Experts of a small language model.
Experts: 64 experts in each of 7 layers, 96 SwiGLU neurons an expert, a softmax router, a shared expert of 128 neurons.
Training: a variant of SOAP for the experts, 216M tokens.
Below are experts of layer 5 (counted from 0) of a mixture-of-experts language model. Rows are named router (the router's row for the expert), gate (a neuron's input weights, with its number), up (a neuron's input weights, with its number), down (a neuron's output weights, with its number) and show model dimensions 0-223. Each number is 128 + 32 x the weight over its row's rms, rounded and kept within 0 to 255.
Before each expert's rows: a language model's description of what the expert responds to. This comes from a sample of Wikipedia text that the model never trained on.

# expert 13
What it handles: Participles and past-tense verbs after was, were, is or been, such as washed, done, appeared, born, held, released.
router [139 144 111 144 132 134 117 109 134 186 155 145 177  95 140 143  65 132 121 138  94 169 159 141 175 168  88 144 165 104 166  77 136  93 165 105 156 164 124 119 146 113 115 138  92 161 111 125 138 162  74 126 165 107 152  97 100 202 158 119 173 142  96 148  85 124 139 101  89 220 124 152 135 114 125 192 160 144 100 184 126 102 141 105  80 105 106 190 113 130  93 182 148 170  91 155 123  79 126  32 131 137 108  85  94  93 157 108 109 157 166 109  98 130 178 132 136 100 111 102 120 111 143 132 138 180 154 170 150 135 110 131  80 135 121  93 131 141 188  66 111  83 113  96 161 118 106  78 101 134 123 149 137 145 100 111 149 133 144 108 137 119 106  66  69 111 120  91 125 116 124 102 134 171  52 125 143  71 123 123  81 116 101  93 125  94  65  69  54 150 154 108 165 135 102 148 126 159 144  58 105 145 129  77 174 120 229 116 119  83  96 184  96 124 162 136 127  98 130 137 147 148  96 136]
gate0 [102 138 116 115 121 133  76 182  77  87 196 241 110  94 143 152 157  82 116  87 158 128 169 107 130  97 128 119 156 140 159 131 169 107 142 203  75 131 106 106 145 131 101 120 132 174 134  96 121 179 108 141 181 118 180 129 118  91 126 144 127 123 120 168  92  98 127 135  84 156 164 104 112 157 101 196 151 139 169 167 119  69 108  93  95  97 157  73  80 110  73 145 135 120  93 150 113  88 163 101  96 130  78 107 113 100  89 153 144 172 192 117 134 143 132 190 148 128 146  82 127 121 116 109 167  98 174 135 115 105 155 107  83 126  99  99  60 102 174 106 140  62 129  79 152  74 110 108 112  91  73 101 106  91 120 115 152  69 100 154 110  94 106 103 108 118 184 105 117 160 143 170  61 152 146 153 146 118 120 117  93 124 162 163 193 154  86 102 119  46 156 103 118 141 118 156 131 123 111  55 101 146  91  84 122 134 142  76 133 137 157 124 129 108 161 158 129 103 155 169 143 125 135 112]
up0 [115 149 102 155 129 138 110 137 126 169 103  97 107 160  84 129 136  40 138 109 178 114 138  94 144  98 144 116 111 113  81 116 122 101 134 160  93 163 111 118 114 172 167 150 166 193  72 170  90 209 151 121 100 102 105 117  42 162 136 143 118 106 164 147 125 113 128 165  67  95 161  87 151 158 197 137 138  65  86 108 197 108 110 124 161 120 149 114 132  74 118  94  11 121 123  93 109 146 114 152 159  74 150 123 111 131 143 117 129 144 138 146 190 100 113 158 100 143 176 158 167 172 149  99 104 130 115 111  78 108  93 118 132 153 215 124 177 127 112 173 140 126 152 101  83 179  77 141 150  83  67  99 130 178  96  89 118  94  89 154 111 105 128 163 171 129 134  96 172 134  74 133 142 184  83 177 162 135 107  72 120 137 120  88  81 156 163 149 155 107 162 157 139 106 162 111 114 183  84 133 118 131  98 124 122 126  97 125 103 145 125 125 150 129 115 161 167 119 140 149 157 183 118 131]
down0 [110 148 136 125 114 161 130 112 230 111 119  46 110 110 100 148 134 126 108 129 120 135 105 109 139 173 113  57 131  98 159  73 165 189 174 139 173 173  96 118 132 132 141 121 135  57 113 141 154 194  78 111 115 138 114 135 147 130 109  89 200  98 169 123 120 125 120  97 162 145 124  95 118 101 164 106 130 146 138 162 145  95 156 110 112 164  99 167 141 132 191 162 116 128 133 152  98 137 188 148 135 119 153 120 101 182 150  34 139 181 120 112 149 123 164 168 105 143 115 145  93 102 130 160 120  93 173 136 113 183 131 195  96 129 110  88  87 124  95 110 101 140  69 141  84 164 157 126  77  98 162 136 147 134 150  64 119  93 157 128 129 108 124  49 149 145 153 147  92 122 125 142 190 140  78 136 140  93 115 122 106 116 125 116  72 144 127 137 153 140 134  96 115 128 161 131 155 114 142 135 115 155 161 114  56 140 132  74 255 148  91 191 121 121 139 120 127 165  90 137  71 151 163  94]

# expert 17
What it handles: Forms of be (was, is, were, are, been) and as, when, became after a subject, as in there are, is as follows, was born.
router [164 122 135  71 133 133  97 160  62 132  81 103 150  82  95 164  95 108 105 144 152 165 154 107 127 128 122 172 153 111  86 131 107 153 167 141 138 153  82  78 155 133 148 161 125 161 103  96 136 166 172 193 101 144 115  81 122 172 160 114 170 128 123  96  68 126 114 131 167 126 109 200 137  57 107 154 115 171 170 188 106 117 118 120 107  90 137 154 168 104 112 164 149 120 163 132 119 182 108  86 142 123 146  55 137 139 144 113 154 144 175 107 108 102 146 144  97 111  92  95  87 121 149  52  74 155 106  95 104 151 145  52 103 176 116  93 136 138  85  99  76 141 108 119 175 125 144 119 163 135 103 134  68 152 154 133 188  98 140 132  90 157 120 114 158 156 123 147  76 123 188 137 136 164  78 132  99 139  84 142 105  60 130 125 110 142  81 136 114 139 133 161  76 124  80 150 116 152  57  98  95 132 114  97 100 127 116 106 177  50 103 124  95 148 136 168 182  40 100 107  81 143 100  99]
gate0 [131 121  89 108 103 147 140 146 145 128 123 116 148  90 151 127 121  95 213 165 123 125 114 154 118 140 160 128 166 161 111  86 120  98 162 157 103 174  66 113 125 113 138 125  90 170 102 135  84 143 117 145 182 130  81 119 123 118 184 116 116  99  48 146 130 139 157 115 128 125  94 176  64 155 103 126 144 136 146 147 101 111 178  99  78  60  68 148  98 122 182  94 108  81 111 136 189 201  94 130  95 128  72  90 117 140 110  97 103 128 147  99 127 130 191 122 124  49 154 155  72 200  72 116 100 141 101 141 146 136 199 112 117 200 125  81 114 110 157  90 127 156 143 158  77 112 114 158 178  90  82 179 116  93 137 115 181 111 103 150 110 145 135  67 126 112 117  48 145  99  78 136 114 125 102 129 161 104 120 100 137  95 138 136 156 163  63 104 104 167 113 127 145 129  94 147 145 160 126 171 107 146 154  92  88 117 137 139 138 106 139 195 102  88 156 147 102 128  40 167 134 144 131  97]
up0 [119 112 201 150 192  94 126 146  93 118 123 134  95 192  98 162 158 149  54  87 137 171 140 142 141 133 100 147  80 117 144 196 147 178  78  83 167  82 141 125 135 157  98 126 174  92 161 132 167 119 156  82  88 113 156 144 146 141  95 133 127 127 230 105 130  90  82 125 138 128 146  75 169  94 147 127  75 146 116  85 160 157  87 167 153 161 170 104 127 138  84 109 127 183 121 115  80  92 150 138 185 125 178 127 117 116 128 158 167 140 100 161 131 144  56 147 129 198 102 105 176  83 162 143 170 131 116 121 105  95  87 124 169  96 153 207 116 136 129 208 144 136 117 103 166 142 130 120 117 138 163 107 121 144 144 173  94 151 163 125 118 127 141 214 121 151 133 187 136 139 187 127 137 112 123 153 113 138 165 193 123 146 105 115 118 119 150 162 137  72 149 135  94 130 139 143  93  99 139  82 138  95 109 153 146 125 145  85 105 163  99 100 163 145 126 144 146 131 226  96 139  88 115 159]
down0 [ 84 113 166 115 169 140 144  91  76 135 106 145 110 106 132  95 140 119 135  67  86 186 121 131 166 146 101 117 152 169 166 147 147 113  97 116 134 154 115 105 143 147 126 110 171 177 129 148 131 106 144  92 126 122 136 116 122 117 115 119  94 109  84 165 119  89 130 109 167 227 143 148  89 109 118  90 119  83  56 129  39 118  98 129  98 101 112 190 102 100 140  99 158 145  82 112 162  77 135  61 158 147  92 166 104 131 135 135 151 136 128 147 117 167 130 149  68 118 190  76  52  80 189 142 168 113 139  95 105 154 108 109  96  83  99 154 132 134 130 171 128 135 123 135 124  87 161 144 123 147 127 152 130 143  98 143 104 132 100 133 134 127 170 123 122 144 154 137  91 130 160 121 100 124 140  96 107  91 170  79 140 136 118  97 229 117  68 128 103  85 154 136 125 179  71 170 148 127 121 116 106  78 122 153  92  92 169 168  73 192 231 111 153 117 204 145  87  87  97  93  98 129  90 139]

# expert 55
What it handles: Function words, mainly to before verbs, plus not, would, can, by, with, as in what to do or born to parents.
router [145  93 120 187 131 143  69 151  34 132  47  93  96 104  76 130 137 108 137 151  75 138 149 122 120  58 174  87 102 115  76 112  39 124  96 153 132 113 177 172 151 120 156  97 129 151  90  79 148  91 155 162 188 145  88 136 131 146 108  94 109 119 182 121 120 117  98 171 123 124  78  90 126 158 106 142  66  46  68 162  64 102 161 118 163 110 133 117 139 163 135 103 135 146  90 142  85 106 103 103 120 127 149 149 110 140 122  96 134 123 115 172 126 117 145 132 167 122 122 129 156 108 141 110 127 105  97 129 117 163 196 100 109 103 111 106 107  94 149 178 127  99 152 144 172 144 142 123 123 136 171  84  94 117 104 109 141 104 143 164  80 156 126  94 121 145  91 153 103 107 139 168 147 127 161 165 116 163 154 117 111 125  57 110 102 128  84 137  76 168 162 157  62 127 106  94 154  96  74  98 127  78 144  99 117 102 100 114 109 123 156 122 100 110 206 189  70  77 142  78 137 186 173 122]
gate1 [ 97 138 142  60  10 128  81 146 180 150  72  83 143 122 176 121 134 187 132 142 131 155  67 130 114 165 206  94 112 159 133 125 163 104 113 174 124 135 174 165 138 102  85 153 134  66  87 126 101 115  68 117 152 123 116 163 107  86 113 126 149 113 123 120 146 148 113 158  94 172 162 197 133  99 141  97  80 123  85 132 111 129 130 134  63 185 131 102 173 157 139 117 112 172 163  98 136  92 123 105 133 115 158 132 133 102 182 118 161  62 136 106 113 179 111 153 139 197 184 144 130 158 163 167 124 149 142 178 140 177 143 107  90 136 136  75 154  97 151 187 164  98 136 116 119 123 139 103  93  72 148 103 144 122 115 104  87 151 117 151 124 141 124 125 163 164 156 166  95 113 137 135 130 128 126 144 125 142 133 129 148 138 146  99 183  18  84 128 129 134 101 114 169 107  98 159 116 126  83 111 105 100 156 129 174 110 126  93 164 164 176  97 136 158 121 143 166  97 131 144  71 186  72  76]
up1 [100 120 125 101  40 124 118 103 118 145  95 109 132 122 110  78 118 188 107 152 106 170 123 124 138 178 200 143 101 198 167 116 142 150  99 167  70 140 157 184 106 101 120 157 140  95  97 146 119 146 127  99 114 151  97 108 139 127 158 131 103 145 144  74 141 141 148 183 129 188 125 125 158 109 149 118 140 115 136  87 110 115 180  86  73 170 143  87 159 170 139 140  81 129 137 139 209  86  88 131  88 132 139 147 145 127 146  50 151  98 153 123  81 166 153 116 158 136 168  93 111 106 154  99 137 123 128 181 164 169 197 130 159 162 152  96 184  47 134 124 138  78 186 122 105  83  99 109 145  99 206 111 160 155  79  84 130 147 102 151 118 137 160 100 102 120 189 124  88 121 126 131 130 132 162 172 121 175 133 136 107  79 117 161 202  83 123 141  89 147 162 138  87 106 135 120  87 117  88 119 128  97 185 193 139  88 137  99 131 137 145 117 142  69 110  95 146 112 101 145  82 191  93 110]
down1 [116 114 120 137 110 162 109 131 123 122 111 173 124 176 176 165 114 122 154 116 100 102  84 112 137 102 147  71 198 144 112 114 218 123 148 151 169 180 111 190 146 132 119  76 111 122 114 125  91 103 141  90 109  83 118 131 185 133 122 149 141 112 148 150 114 158 108  92 157  99 139 117  60 130  73 139  94 143 117 129 123  96 148  73 125 150 130 116  57 126 102 113 172 119 110 141 137 150 141 166 125 116 145  95 116 153 116 112 141  99 150 121 132 104 108 163  36 130 119 169  97 133  60  92 120 153  73 131 149 156  84 164 103 103 169 136  33  83 148 173  98 163  60 115 160 145 142 115 144 118 133 209 176 161 176 124 109 128 106 127 131 112 189  96 127 189 126 150 114 129  80 145 158 133 149 168 133 100 173 137 110 127 217 184  42  63 163 119 165 142 164 100 148 106 192 119 135 104 158 140 101 111 193 137  67 139 130 158 170 102 176 134 104 149 107 103 107 123 152 121 120 151 106 135]